Below are experts of layer 3 (counted from 0) of a mixture-of-experts language model. Rows are named router (the router's row for the expert), down (a neuron's output weights, with its number) and show model dimensions 0-191. Each number is 50 + 15 x the weight over its row's rms, rounded and kept within 0 to 99.
After each expert's rows: "comes before" lists some tokens at least twice as common just after its tokens as in all text. This comes from a sample of Wikipedia text that the model never trained on. Tokens count by the router's weight.

# expert 11
router:59 46 47 30 83 48 83 70 51 48 50 46 67 23 50 63 63 42 53 45 38 55 44 23 43 26 60 45 54 55 56 46 40 63 40 74 57 50 60 30 69 66 61 75 42 40 54 34 29 46 62 27 47 51 47 25 53 84 43 63 68 63 35 54 63 55 59 73 76 44 64 54 80 72 55 64 47 39 48 40 43 47 57 51 49 66 46 50 60 71 58 62 37 43 55 64 54 46 64 44 65 25 66 62 79 49 42 43 45 48 45 34 54 51 47 70 36 37 65 80 33 43 33 37 36 68 37 31 22 50 65 39 44 48 19 48 50 84 65 74 36 56 53 54 85 48 85 50 54 32 31 32 73 82 53 67 62 37 64 40 68 47 35 44 28 52 48 50 52 45 71 59 34 50 37 59 74 28 79 64 46 64 26 38 36 73 51 40 40 11 45 62
down0:63 37 34 50 52 65 25 70 42 44 40 62 63 53 43 52 81 73 38 62 23 83 55 62 26 33 51 44 41 65 68 58 33 59 49 25 93 60 63 58 89 45 42 53 61 51 49 44 67 52 65 34 36 44 47 41 70 67 44 55 26 44 22 42 37 87 74 40 26 59 76 70 55 37 22 43 57 57 57 51 37 37 53 54 50 66 30 45 51 58 26 56 26 32 61 50 74 58 67 47 43 47 58 52 65 35 42 57 60 70 35 40 47 48 41 35 36 39 56 85 39 47 72 46 22 36 26 21 57 63 59 42 55 33 29 52 19 71 58 75 50 62 62 54 55 53 68 36 52 45 36 41 59 49 38 47 35 36 60 45 49 29 68 60 30 50 43 78 54 62 61 60 81 64 54 49 59 10 49 50 54 65 44 71 67 52 46 47 51 41 34 56
down1:38 53 53 59 42 65 38 46 59 60 51 25 58 49 51 51 37 42 29 38 30 44 43 51 65 65 57 32 56 74 70 44 77 37 48 53 60 76 27 48 30 25 40 14 39 47 49 52 46 14 21 47 49 64 58 46 57 49 45 46 39 41 51 20 51 35 39 37 24 40 56 63 54 36 57 52 71 28 52 57 54 23 48 61 43 48 41 31 62 53 49 54 17 47 80 61 82 53 34 61 43 54 47 85 57 45 69 47 49 25 53 71 68 47 67 55 37 57 54 50 64 40 55 54 40 34 72 36 50 32 30 78 23 28 72 47 65 21 33 93 44 61 49 37 78 29 36 52 49 46 41 38 38 30 49 36 51 49 20 55 59 54 56 40 64 25 61 53 22 61 41 45 10 52 49 57 69 60 41 47 33 44 49 48 69 51 75 45 84 49 56 34
down2:48 59 39 60 26 37 39 51 54 51 60 56 49 61 44 46 61 03 80 63 70 99 53 48 47 44 63 48 80 63 35 55 52 70 42 40 66 78 85 30 56 79 60 48 30 52 43 71 60 62 35 47 45 67 60 72 41 42 55 45 63 26 70 48 60 45 52 29 62 46 48 48 41 57 42 78 30 62 53 43 60 49 48 28 53 26 48 39 30 69 43 18 45 45 26 42 19 37 64 80 37 56 59 25 19 41 49 46 65 46 48 76 55 59 52 45 61 50 52 58 47 53 68 61 42 44 44 53 30 55 60 71 35 38 78 56 69 67 37 57 36 44 47 22 56 41 59 30 60 36 37 49 63 23 66 89 45 64 74 38 67 49 49 38 45 52 52 43 60 51 52 67 26 38 50 56 42 51 55 60 35 37 46 72 46 82 42 36 44 58 31 52
comes before: " of", " to", "ing", "ed", " in", " for"

# expert 20
router:45 70 50 38 56 61 62 53 73 41 45 44 60 43 26 76 66 49 43 70 59 59 43 26 58 66 63 38 66 45 42 51 37 73 56 68 46 36 36 32 59 57 24 88 53 37 59 35 45 65 38 43 31 60 69 44 59 53 31 54 58 48 79 63 56 57 33 48 73 78 30 69 36 70 51 38 41 50 75 67 63 58 91 51 68 71 71 35 51 71 50 55 24 27 42 56 40 42 55 46 41 71 57 53 18 61 48 53 39 61 51 37 53 39 44 41 35 55 23 70 72 28 30 52 76 42 48 62 38 37 52 66 38 81 57 59 54 41 62 55 23 66 65 54 23 90 65 42 37 44 31 43 28 20 44 35 50 63 59 27 40 55 65 32 28 65 52 28 47 44 45 61 65 52 57 65 62 45 37 26 24 40 35 40 46 70 35 54 71 41 43 46
down1:59 65 36 44 27 48 57 58 40 32 76 58 30 25 23 55 69 23 52 58 58 47 45 66 24 39 63 41 60 76 37 65 54 49 68 29 48 68 35 42 43 47 15 36 45 35 48 49 13 64 51 32 25 43 35 80 65 77 73 49 37 40 49 33 11 37 34 66 48 48 36 48 54 59 44 48 50 48 33 78 62 71 57 63 37 45 80 42 63 60 43 44 53 80 48 46 46 85 30 47 40 41 33 45 33 80 72 46 43 55 65 71 69 55 27 45 38 27 46 28 28 44 57 60 74 43 53 59 44 65 53 51 47 45 84 59 57 41 46 54 51 46 42 56 57 61 40 62 40 54 39 69 26 70 36 64 40 55 59 53 39 38 40 38 69 80 45 48 45 58 12 43 72 73 25 55 63 53 57 42 35 67 56 55 60 73 43 49 56 48 30 37
down2:38 39 50 42 57 42 44 26 76 60 62 45 76 66 50 28 53 58 94 62 62 75 53 35 49 39 37 61 49 28 50 70 49 34 44 57 28 48 59 43 70 70 70 52 52 39 39 53 56 41 49 51 55 31 24 32 50 41 46 41 33 70 35 35 45 50 54 27 59 52 61 58 59 14 38 24 59 40 41 65 31 39 60 55 52 26 39 50 70 36 44 75 03 65 55 78 70 56 49 44 66 57 70 38 88 45 63 73 38 55 55 44 49 61 37 55 62 54 63 37 28 68 53 42 36 64 47 38 70 74 57 53 30 55 47 21 64 50 52 68 38 37 33 61 47 19 37 52 74 56 55 71 69 41 38 53 79 64 43 28 58 57 61 55 47 62 42 61 40 47 32 25 39 48 80 98 66 50 52 38 63 39 45 58 44 38 63 62 46 30 40 45
down3:75 22 61 32 25 28 40 52 39 51 53 34 73 36 56 31 51 33 37 52 61 81 39 48 64 54 56 49 32 39 44 17 49 46 62 48 56 35 31 62 52 56 46 47 11 45 49 46 57 82 32 34 70 48 25 60 43 38 55 57 25 54 61 44 53 56 41 53 41 31 56 52 59 36 72 20 39 37 42 46 18 53 73 35 44 55 57 47 22 45 51 15 70 51 44 67 33 57 36 58 85 65 35 41 58 50 49 19 64 31 57 55 70 62 60 30 31 36 37 88 55 20 58 58 51 52 52 27 41 47 30 56 55 71 76 47 45 53 58 27 47 37 52 48 64 24 46 55 44 38 52 40 37 53 57 60 36 57 70 36 52 61 58 67 44 38 58 08 50 61 60 65 48 62 65 57 55 32 53 22 60 45 42 17 17 50 70 33 38 41 52 46
comes before: " the", " a", " his", " their", " its", " this"

# expert 38
router:29 40 40 44 43 46 36 52 50 36 57 71 60 41 65 75 60 40 43 60 29 68 38 49 78 33 37 42 67 53 22 39 31 65 36 41 35 62 55 60 49 72 61 51 36 44 76 72 42 29 57 52 60 33 37 45 73 26 48 43 51 36 37 36 42 58 38 66 57 61 43 67 43 26 50 42 71 52 49 43 48 64 73 61 32 33 72 24 65 37 34 24 71 74 47 40 52 30 55 38 61 64 24 34 66 45 48 35 80 37 41 57 59 60 69 43 76 31 38 67 17 48 75 50 38 40 35 66 56 57 66 48 68 47 38 43 44 61 55 61 27 61 37 49 38 46 33 48 74 20 30 68 42 52 45 26 60 51 56 34 45 46 29 55 37 61 61 24 45 58 75 20 73 75 74 33 59 32 16 67 62 70 73 52 66 38 33 69 65 39 57 54
down1:30 28 67 44 41 46 34 36 17 72 42 69 65 68 18 31 59 36 38 78 56 39 62 45 50 61 59 49 45 33 63 44 55 53 40 33 68 77 55 52 59 63 58 37 45 54 36 55 66 40 40 65 53 71 30 72 43 41 36 60 66 49 54 68 70 63 56 70 50 60 25 53 41 61 53 53 31 39 51 49 34 76 44 57 49 56 69 34 23 39 73 61 22 90 44 26 54 48 54 64 47 31 32 52 13 59 54 73 67 41 55 63 58 60 64 49 09 35 50 28 49 34 26 46 71 39 45 52 51 64 23 69 40 47 50 52 27 35 65 43 74 40 67 37 48 82 34 32 65 58 54 42 28 66 55 59 75 41 44 33 56 39 70 43 34 52 54 68 61 69 36 52 25 44 36 57 44 42 44 65 61 74 57 50 42 40 64 42 92 54 39 35
down2:49 67 13 24 74 56 49 46 33 64 43 66 44 66 38 58 46 67 58 74 53 36 63 55 73 48 36 58 60 39 31 55 26 26 28 46 70 60 73 48 49 59 58 61 43 76 49 50 33 57 37 42 76 54 40 55 47 43 68 52 28 44 60 65 42 46 63 52 43 45 72 51 57 48 43 42 49 48 39 44 28 44 45 72 45 35 64 05 44 63 50 38 47 44 55 66 49 79 44 60 45 49 21 31 60 61 62 40 34 63 72 73 62 39 79 50 58 37 38 70 40 15 83 50 61 61 59 55 77 42 77 67 55 57 56 52 42 82 47 79 06 74 49 79 50 45 41 58 61 39 63 54 65 76 66 51 44 59 67 29 60 51 35 55 13 39 46 82 65 52 55 41 40 19 54 33 41 56 56 56 45 52 30 51 47 55 48 38 44 38 31 38
down3:61 50 78 59 56 68 78 44 52 47 47 42 44 66 42 47 57 64 55 54 23 40 60 49 43 45 32 42 65 52 45 59 51 47 46 55 79 40 21 49 61 49 53 61 56 30 80 35 57 79 55 55 53 36 25 63 40 51 43 35 69 71 34 31 50 30 45 65 55 43 44 44 83 29 43 45 44 45 52 09 66 36 72 54 39 66 55 64 72 70 59 35 62 38 21 37 72 54 54 34 34 35 36 34 53 43 36 27 41 52 65 60 65 39 69 24 38 28 74 66 56 02 45 28 25 35 27 52 38 43 66 34 46 28 67 70 19 58 48 26 66 48 37 72 30 48 67 51 38 70 64 56 38 56 57 48 24 32 34 64 59 53 54 58 54 46 38 37 42 31 29 53 44 54 58 48 14 40 71 56 50 48 50 66 56 35 62 20 54 61 34 48
comes before: " |", ".", "–", ")", ":", ","

# expert 21
router:38 55 49 32 73 62 56 46 81 41 46 40 63 21 55 49 41 31 68 24 78 46 63 46 62 52 40 62 70 61 33 53 93 69 24 36 46 42 56 77 55 63 41 64 85 26 40 45 45 59 50 32 45 88 78 71 47 51 50 54 19 36 57 57 55 62 25 22 45 56 38 39 59 55 52 61 61 63 46 30 45 69 61 40 46 47 73 66 64 89 65 44 32 62 58 34 34 61 64 41 28 52 40 73 70 46 53 62 18 58 59 59 33 21 43 65 51 70 54 40 40 28 71 51 61 58 27 52 42 64 80 63 57 60 61 33 56 47 37 60 54 57 60 54 64 61 63 36 40 42 27 45 53 39 53 57 57 54 70 39 44 81 56 57 54 60 50 41 50 30 38 25 43 53 66 56 57 39 76 42 32 52 49 30 53 53 20 28 62 52 38 33
down1:62 59 37 55 47 45 44 34 59 54 51 29 75 71 43 39 49 20 44 32 53 34 17 60 33 67 15 58 66 10 52 46 60 28 51 65 58 72 39 57 41 50 67 47 35 37 45 42 54 45 58 18 75 74 62 32 58 72 85 72 45 41 23 34 36 41 65 31 41 49 55 51 60 46 29 60 60 48 65 46 61 48 70 53 65 43 50 63 65 59 38 66 53 39 40 15 71 46 64 65 51 54 44 58 44 33 72 40 18 66 57 58 51 43 42 60 59 43 47 70 52 56 72 35 58 44 69 64 36 60 25 71 48 38 44 32 42 38 55 32 42 48 32 25 40 43 59 39 48 61 63 78 49 54 57 54 40 53 54 70 52 55 53 28 45 44 44 33 30 24 35 41 41 62 16 35 50 19 38 57 47 62 79 77 64 90 47 26 40 53 44 57
down2:63 64 65 74 51 41 55 69 32 49 71 87 73 17 76 75 82 57 68 40 60 21 59 50 44 66 77 32 49 54 58 70 10 36 44 54 61 44 67 42 57 51 65 64 53 43 50 69 46 38 76 39 41 59 62 43 45 53 61 59 28 58 41 38 38 37 55 49 77 59 62 35 73 26 72 58 35 65 24 65 48 55 57 44 50 27 59 52 40 33 54 59 55 70 42 59 44 63 57 65 46 45 57 27 42 38 69 48 51 22 15 74 35 82 65 77 79 50 41 49 59 33 26 67 62 40 37 65 50 70 41 26 37 64 53 62 79 56 44 63 38 53 58 61 41 81 74 32 46 50 41 38 46 75 49 57 52 54 55 48 57 31 64 44 38 39 35 41 45 45 40 63 40 59 42 39 09 33 55 45 59 55 65 47 52 32 55 31 54 39 49 57
down3:39 67 61 38 38 72 52 49 69 61 39 24 23 33 59 41 56 51 60 16 28 80 62 57 29 55 43 44 40 52 46 59 56 35 26 26 73 55 53 13 71 46 31 40 91 62 84 48 28 54 43 39 50 39 43 51 49 78 61 56 37 59 63 34 61 54 54 49 42 45 36 62 20 27 21 47 33 18 25 50 60 38 29 39 55 55 36 37 50 26 34 73 40 48 50 53 46 59 63 41 70 65 33 54 56 61 59 57 61 51 70 48 50 51 37 63 65 45 32 48 43 49 63 78 55 34 49 54 09 42 43 28 89 37 61 87 47 48 56 45 76 45 60 62 62 38 47 58 43 41 53 42 43 57 20 33 43 46 35 73 40 40 34 72 79 41 38 56 61 52 21 53 47 34 58 48 54 66 46 31 48 55 31 61 52 41 63 51 64 52 50 53
comes before: " to", " in", " by", ",", " the", "."

# expert 24
router:19 52 75 40 72 85 45 20 78 52 36 67 47 28 48 40 43 49 66 50 59 61 53 70 18 52 44 18 40 62 17 26 77 62 63 43 49 48 63 75 79 50 46 69 72 30 55 49 42 54 47 57 43 49 66 60 53 68 25 65 44 35 51 55 45 60 30 19 42 47 67 37 64 74 54 70 65 44 59 33 51 43 56 49 26 40 69 65 59 43 56 52 26 76 47 59 64 41 62 32 45 58 54 69 72 50 61 69 64 32 59 45 63 32 61 53 47 60 58 70 45 35 24 57 34 76 56 41 42 53 70 28 71 54 48 46 46 39 58 20 48 38 66 58 65 67 64 72 45 60 40 52 34 45 46 49 38 70 64 45 52 57 48 56 63 52 85 35 65 61 52 32 22 49 74 77 59 71 69 41 24 65 47 59 31 50 25 46 39 57 39 47
down1:61 39 68 40 81 33 32 70 45 80 40 63 67 71 44 35 35 58 62 60 53 48 66 57 64 49 57 36 59 67 47 66 67 57 70 27 75 64 56 45 37 55 68 36 62 47 55 46 58 43 21 65 51 55 64 61 56 43 51 70 68 76 48 51 78 36 24 51 48 50 55 62 55 43 63 39 41 46 64 49 47 61 55 50 20 38 41 50 59 81 69 30 71 64 26 71 70 66 52 45 50 59 52 42 56 40 54 47 59 59 64 56 35 45 44 61 33 46 75 32 33 54 64 42 18 65 40 47 58 54 42 41 75 96 69 84 76 76 26 77 52 63 35 56 55 36 38 52 52 65 56 31 61 39 70 36 64 60 54 57 67 41 55 62 25 40 38 53 60 69 40 52 27 35 56 46 55 59 52 43 80 66 72 44 37 88 59 25 75 58 37 25
down2:44 82 58 38 50 55 54 54 59 59 30 36 23 61 49 35 34 44 75 41 40 26 45 62 43 50 42 63 67 64 25 06 42 52 54 75 25 88 55 45 63 49 43 39 75 43 55 60 47 74 54 47 54 51 57 34 67 50 56 55 57 48 47 48 12 57 64 32 78 20 35 44 45 47 54 59 36 64 41 61 41 65 53 58 72 53 38 53 44 56 71 28 47 70 50 85 61 40 54 69 90 51 48 69 64 63 50 36 71 52 79 48 47 38 42 50 33 29 34 63 74 51 40 48 67 50 71 49 51 63 68 60 66 62 62 54 51 57 55 38 64 43 46 47 67 49 41 55 50 63 54 55 48 76 42 49 41 72 64 18 71 40 45 43 49 48 44 51 41 58 47 11 47 28 58 56 64 67 77 52 39 64 27 32 22 57 54 57 49 80 18 19
down3:39 37 74 51 12 36 37 50 47 51 60 42 60 41 54 55 57 49 50 77 37 52 42 61 16 62 18 35 59 43 21 61 46 42 79 56 68 62 61 68 67 45 39 55 41 60 59 54 63 52 37 94 55 42 35 46 57 51 52 58 18 73 45 47 47 36 58 49 45 37 54 52 38 44 32 68 45 60 29 43 20 30 46 55 67 69 53 53 74 28 44 40 32 43 55 62 63 52 61 36 44 54 59 70 80 51 50 23 47 67 24 27 34 39 52 44 53 52 56 56 52 44 28 18 62 58 59 48 61 43 54 54 49 42 49 54 53 47 59 54 38 33 59 63 50 52 23 67 77 65 45 45 51 68 12 84 46 58 68 21 54 22 61 38 59 46 53 72 44 62 58 65 79 83 93 46 32 60 57 69 44 79 35 69 41 47 38 47 50 28 36 56
comes before: " to", " in", " by", " the", " that", " on"

# expert 48
router:42 55 55 47 63 52 63 29 34 28 62 34 41 41 39 62 30 59 33 76 54 65 34 38 32 60 57 54 34 17 74 52 19 57 69 49 28 40 51 38 49 55 37 73 49 75 55 37 49 48 44 55 41 52 68 37 78 44 47 49 59 41 51 44 46 54 57 28 42 58 29 78 37 45 36 34 43 52 80 81 52 50 52 60 51 45 75 46 31 58 51 42 47 37 31 55 35 39 57 51 48 72 64 43 34 74 52 38 37 56 53 41 69 39 24 35 25 33 48 54 57 38 18 72 62 48 74 64 28 36 59 57 35 74 29 45 39 37 75 70 25 65 56 57 17 54 50 74 22 34 57 48 29 16 51 43 45 56 53 41 29 30 59 34 46 65 66 34 57 13 44 55 75 48 70 67 58 61 24 40 58 51 17 40 46 42 45 59 65 67 44 74
down1:54 55 47 40 50 71 71 59 65 50 52 25 36 30 43 58 25 39 70 56 41 27 41 65 70 42 37 50 41 40 64 40 49 52 50 42 58 69 37 38 58 73 49 46 68 27 66 52 36 64 56 48 55 28 41 27 69 63 53 71 62 52 53 61 51 73 41 82 52 42 35 47 41 53 11 66 40 58 65 68 45 41 39 61 33 72 67 56 55 35 64 90 52 54 40 29 48 70 30 36 58 70 55 35 56 79 45 55 58 57 74 56 72 43 31 28 56 32 32 33 58 34 68 29 73 18 25 40 36 48 65 58 60 32 43 23 46 50 54 39 65 52 16 57 35 50 66 71 44 53 33 60 52 63 45 42 16 30 57 73 19 46 58 33 65 58 43 31 50 43 37 53 68 66 41 45 51 36 64 70 52 58 40 87 53 19 71 41 69 61 45 47
down2:40 93 60 33 61 67 37 59 33 59 49 67 39 77 50 60 53 46 68 36 42 26 66 42 68 53 32 66 53 65 51 34 50 60 32 62 55 56 65 35 18 35 59 42 39 32 47 21 62 38 42 75 39 43 48 59 55 76 64 47 52 70 35 50 58 61 68 56 57 48 55 36 89 64 54 46 68 52 57 50 40 63 49 53 17 39 61 57 60 42 38 39 38 61 74 58 60 58 32 43 11 52 70 49 64 71 57 51 53 43 55 50 38 42 58 54 79 56 78 48 48 83 58 37 38 56 56 50 48 33 50 43 40 51 56 12 80 30 61 41 51 73 38 49 63 48 63 59 42 59 67 54 76 67 69 24 48 51 44 49 75 53 72 61 52 29 37 78 10 49 61 55 65 82 61 43 49 54 15 10 50 52 62 47 39 51 44 42 52 58 32 41
down3:63 50 59 24 44 37 59 38 25 50 36 98 35 51 46 50 60 59 79 26 37 65 52 39 23 67 57 75 42 62 43 57 37 35 52 49 73 39 72 23 40 44 71 62 53 31 61 64 33 69 62 32 47 50 28 69 73 33 60 54 42 53 34 49 20 71 67 67 60 55 49 68 61 70 45 51 50 24 59 49 54 34 54 41 62 39 51 33 54 50 58 57 56 50 20 29 62 70 27 73 43 16 39 48 57 35 39 48 59 36 54 51 19 64 60 36 63 58 53 55 39 15 56 55 60 38 66 45 48 61 43 22 68 26 47 56 26 53 58 31 52 33 45 56 27 57 40 65 71 40 32 42 54 31 44 37 66 10 34 69 49 43 57 73 60 53 80 53 49 30 40 50 69 44 50 54 60 51 52 17 38 47 72 54 41 27 55 75 46 46 35 62
comes before: " the", " a", " his", " be", " its", " an"

# expert 25
router:38 80 50 59 64 39 69 57 53 54 71 42 54 64 51 31 27 30 67 46 59 69 42 44 56 52 69 62 35 34 30 44 65 73 50 55 46 56 45 43 52 76 64 62 56 25 59 23 44 46 29 55 55 57 70 59 54 36 25 37 46 48 26 60 76 26 28 54 57 39 56 72 59 57 69 61 50 49 35 53 47 30 33 40 70 59 16 90 57 56 59 52 35 37 58 75 34 45 85 33 34 37 53 78 48 34 30 74 54 38 49 46 39 52 72 38 46 63 62 31 47 49 19 69 40 77 40 49 40 57 28 75 76 66 61 39 59 68 65 52 83 50 50 71 59 44 54 39 17 23 38 51 32 60 61 38 34 37 62 58 39 68 39 56 46 24 34 41 46 81 69 29 48 38 54 56 51 53 52 59 23 55 46 33 54 37 64 60 26 59 66 59
down0:54 25 54 55 50 55 39 54 45 80 11 63 53 48 73 42 72 38 47 51 40 33 36 27 92 65 60 36 43 56 49 56 18 42 49 66 39 34 86 55 52 28 31 49 28 48 38 38 23 49 50 45 30 48 44 15 44 62 55 57 29 50 53 40 45 64 59 55 79 33 53 24 44 74 56 69 54 38 68 75 67 58 63 41 53 44 69 56 52 77 32 77 45 40 60 51 63 51 24 91 47 48 34 61 47 57 44 47 45 29 69 50 27 79 50 62 70 50 63 34 51 46 76 57 60 49 63 45 39 47 47 41 53 42 60 76 52 41 42 34 48 54 55 52 45 54 60 39 75 37 43 25 73 48 18 56 38 76 55 53 42 75 45 51 38 46 35 31 32 52 63 60 40 71 54 76 45 49 64 11 54 65 46 33 20 45 62 54 56 49 36 45
down1:23 40 48 56 60 59 61 31 18 35 63 50 38 56 61 41 83 62 51 43 55 60 42 41 50 22 59 54 48 35 62 76 41 35 41 42 73 33 43 66 39 41 43 39 61 46 49 12 70 53 54 22 39 59 40 65 55 43 34 48 51 27 50 61 35 56 55 40 58 68 55 40 69 31 51 27 64 74 54 38 49 59 78 21 43 63 24 69 28 56 55 44 70 57 46 55 67 59 55 55 44 64 52 44 45 52 29 33 85 56 17 34 49 37 48 49 58 63 37 46 71 54 38 38 67 60 02 37 68 69 33 35 44 51 31 45 44 34 41 58 36 50 31 41 45 45 73 35 63 62 30 72 21 48 65 66 55 40 57 60 60 24 62 54 29 66 61 48 56 64 41 48 62 80 21 34 72 43 35 47 21 57 52 35 77 35 49 36 48 71 40 77
down2:68 48 33 45 35 31 68 37 40 52 42 76 56 62 58 34 74 16 42 62 63 59 41 76 22 52 56 62 54 47 68 64 39 63 65 43 62 65 60 35 48 57 39 52 18 39 45 32 46 40 45 74 65 12 53 49 57 65 56 47 70 36 45 49 43 42 55 40 48 53 46 37 43 30 61 50 37 60 65 53 34 64 73 48 37 18 58 61 48 49 51 81 37 48 62 45 39 53 43 63 46 44 47 45 36 40 48 68 28 49 60 95 47 51 63 40 29 19 27 37 63 64 76 35 58 65 46 58 48 37 37 69 36 39 24 08 65 16 54 35 26 64 55 28 16 36 50 48 61 57 48 51 74 53 52 57 57 65 70 47 45 49 45 70 68 68 43 74 75 41 67 73 59 40 52 60 26 48 55 77 51 55 63 83 48 43 73 40 57 58 65 49
comes before: " by", " in", " of", " to", " on", " for"

# expert 31
router:45 54 33 62 33 31 35 65 38 67 53 48 23 34 62 56 35 18 24 34 25 46 62 67 66 63 28 59 34 46 43 52 61 70 44 42 60 73 30 30 38 59 70 30 59 77 62 59 48 37 79 57 63 35 42 35 59 50 52 41 61 52 56 50 48 30 28 33 55 45 55 66 56 19 68 47 78 58 36 34 59 63 52 68 70 62 41 65 56 60 60 30 85 60 36 65 32 30 50 58 58 45 73 52 75 49 35 47 81 43 56 80 30 47 40 24 76 48 69 26 26 66 61 53 55 47 42 46 45 47 51 24 61 61 46 45 27 62 29 65 32 63 46 90 45 50 40 50 39 42 45 48 56 56 79 35 46 28 25 59 66 33 41 47 30 45 36 20 58 59 44 62 44 63 68 39 87 31 34 53 48 54 47 50 75 65 57 50 52 44 54 49
down1:64 31 52 49 57 73 46 41 64 47 41 56 56 42 60 55 44 32 49 79 53 69 61 48 91 51 79 39 28 50 84 52 48 24 46 42 51 23 45 47 27 35 48 32 65 30 68 57 32 66 61 63 51 47 36 65 74 40 59 55 47 31 62 33 44 46 86 22 43 65 53 32 25 51 39 58 65 50 32 40 34 39 50 34 45 49 35 31 37 62 27 28 71 27 55 46 78 52 34 53 69 37 12 36 43 31 61 45 76 23 40 17 61 19 40 43 56 75 57 47 67 46 81 47 39 58 65 57 32 60 41 35 30 43 31 35 30 38 57 44 43 39 52 68 62 41 66 41 47 42 44 60 75 67 65 53 60 45 40 34 52 42 50 60 20 59 40 57 38 27 66 23 29 53 54 49 45 35 37 40 58 52 37 72 56 53 43 65 52 64 56 28
down2:35 50 25 52 61 64 56 44 41 65 28 32 46 63 39 61 45 52 61 37 44 74 29 40 80 49 41 30 76 36 69 61 66 51 57 64 68 30 58 58 65 32 45 50 45 38 44 64 35 52 42 45 76 29 62 70 25 19 68 58 67 64 44 58 39 44 73 58 45 22 48 33 42 35 46 50 31 13 67 62 87 31 25 44 28 41 31 82 42 06 65 57 54 29 77 42 47 62 65 30 49 31 52 17 34 43 35 53 33 39 67 36 67 68 26 47 65 20 65 50 75 36 29 56 38 55 52 52 52 51 48 63 35 53 61 54 42 48 51 42 59 62 64 39 32 67 52 62 64 79 41 37 63 71 44 57 46 50 39 46 66 34 47 62 51 44 29 58 32 56 57 69 37 46 55 42 50 52 42 54 73 77 60 76 62 35 55 39 44 40 56 29
down3:57 49 33 52 14 54 67 53 46 54 34 55 70 52 43 63 24 56 14 38 38 76 60 71 43 62 43 32 63 34 23 44 48 49 48 64 56 30 55 65 42 53 63 50 68 33 52 60 76 56 55 48 53 06 65 54 23 77 58 56 61 70 27 45 36 44 52 62 68 60 56 76 59 46 31 56 20 37 37 14 48 29 44 51 70 65 54 22 28 33 45 36 45 41 51 39 53 48 34 48 57 75 74 42 41 58 45 48 37 50 54 36 65 41 39 88 35 32 42 71 34 66 45 20 51 59 37 28 59 50 52 45 54 72 53 62 52 61 37 77 38 62 46 63 86 52 41 22 30 45 63 51 51 46 51 54 44 23 25 48 25 43 56 57 39 42 48 51 49 64 35 59 39 61 42 57 65 27 48 73 78 60 60 56 40 57 70 20 48 48 36 70
comes before: "\n", ":", "==", " ==", " (", ")"

# expert 87
router:37 51 67 52 59 48 49 64 56 58 80 33 52 62 85 65 48 64 55 49 20 60 55 96 46 43 50 55 54 56 21 43 30 53 70 65 68 67 67 28 53 45 76 61 45 59 57 58 46 54 58 74 69 56 58 12 50 50 41 52 63 41 56 39 49 47 57 56 64 36 49 72 68 32 65 63 62 64 57 40 50 55 52 69 62 52 62 37 53 25 28 23 49 62 57 66 76 33 41 28 56 74 66 32 69 09 41 56 66 43 45 45 68 68 53 55 70 28 53 57 42 54 49 23 38 39 23 47 50 66 77 53 22 49 37 33 38 50 45 44 34 45 29 50 69 34 41 79 64 73 38 37 32 79 38 67 37 40 43 55 54 67 55 36 59 51 72 57 65 49 50 58 68 21 71 57 72 56 49 55 76 70 55 79 65 59 55 34 61 45 32 49
down0:56 36 31 56 63 57 40 37 36 46 60 67 71 31 46 53 62 57 51 51 48 42 58 61 44 37 68 34 51 43 70 29 66 43 54 62 10 78 21 55 41 45 67 36 72 72 53 55 42 86 50 41 60 68 59 26 36 51 68 84 44 43 49 48 32 70 44 30 73 39 62 50 35 54 42 58 48 50 47 71 41 51 36 50 79 52 69 31 45 68 51 29 64 52 59 17 47 34 30 46 32 67 32 23 16 92 46 48 58 44 61 66 30 56 67 64 39 27 51 44 51 42 50 63 55 36 47 64 56 45 55 41 71 43 54 58 56 54 20 66 61 41 71 75 38 68 57 54 36 33 54 21 40 52 43 53 64 41 64 29 58 61 20 52 58 71 41 20 55 57 39 36 45 66 56 64 50 74 74 50 59 51 37 24 47 51 41 59 18 21 50 30
down1:29 19 74 36 49 45 21 40 52 62 53 48 58 52 38 54 48 47 48 47 57 56 59 60 27 39 70 49 36 73 26 37 61 55 24 54 34 58 72 39 48 56 56 46 49 55 73 32 51 80 70 33 35 74 56 43 57 28 52 53 57 35 61 58 61 44 36 77 35 54 50 51 58 62 39 50 60 44 47 36 46 72 41 48 47 44 53 49 27 55 49 45 34 56 60 42 44 48 46 42 56 34 63 40 63 34 13 65 54 81 74 55 76 50 37 54 75 58 86 59 60 28 48 52 78 36 49 37 47 43 27 43 16 52 76 58 49 66 31 44 58 54 83 58 59 52 62 64 42 56 67 28 48 43 26 49 34 28 47 42 48 73 56 61 43 48 45 41 51 52 44 99 20 27 34 49 18 44 69 49 59 64 27 44 28 66 58 35 78 38 47 20
down2:50 47 40 51 65 41 52 52 40 25 57 63 33 54 09 56 45 61 66 40 35 42 31 24 51 27 53 25 51 53 78 58 38 40 46 56 41 49 60 58 44 47 38 69 51 38 35 42 63 81 52 51 50 68 52 37 15 50 63 73 34 41 44 67 65 70 38 76 69 53 55 57 55 47 41 71 30 65 37 52 63 46 32 27 46 61 62 46 47 35 73 77 86 42 44 75 42 55 49 32 58 48 70 52 22 46 32 41 35 53 49 33 66 42 49 64 42 70 52 72 53 87 43 51 31 52 23 38 65 49 33 53 52 62 65 65 42 32 50 37 52 74 28 40 55 77 60 33 41 69 26 27 67 44 67 63 26 45 53 59 53 44 55 46 30 31 48 62 50 59 40 96 51 46 74 47 69 31 50 40 54 79 28 71 28 25 72 36 47 45 42 59
comes before: " of", ":", " in", "ing", "ation", "s"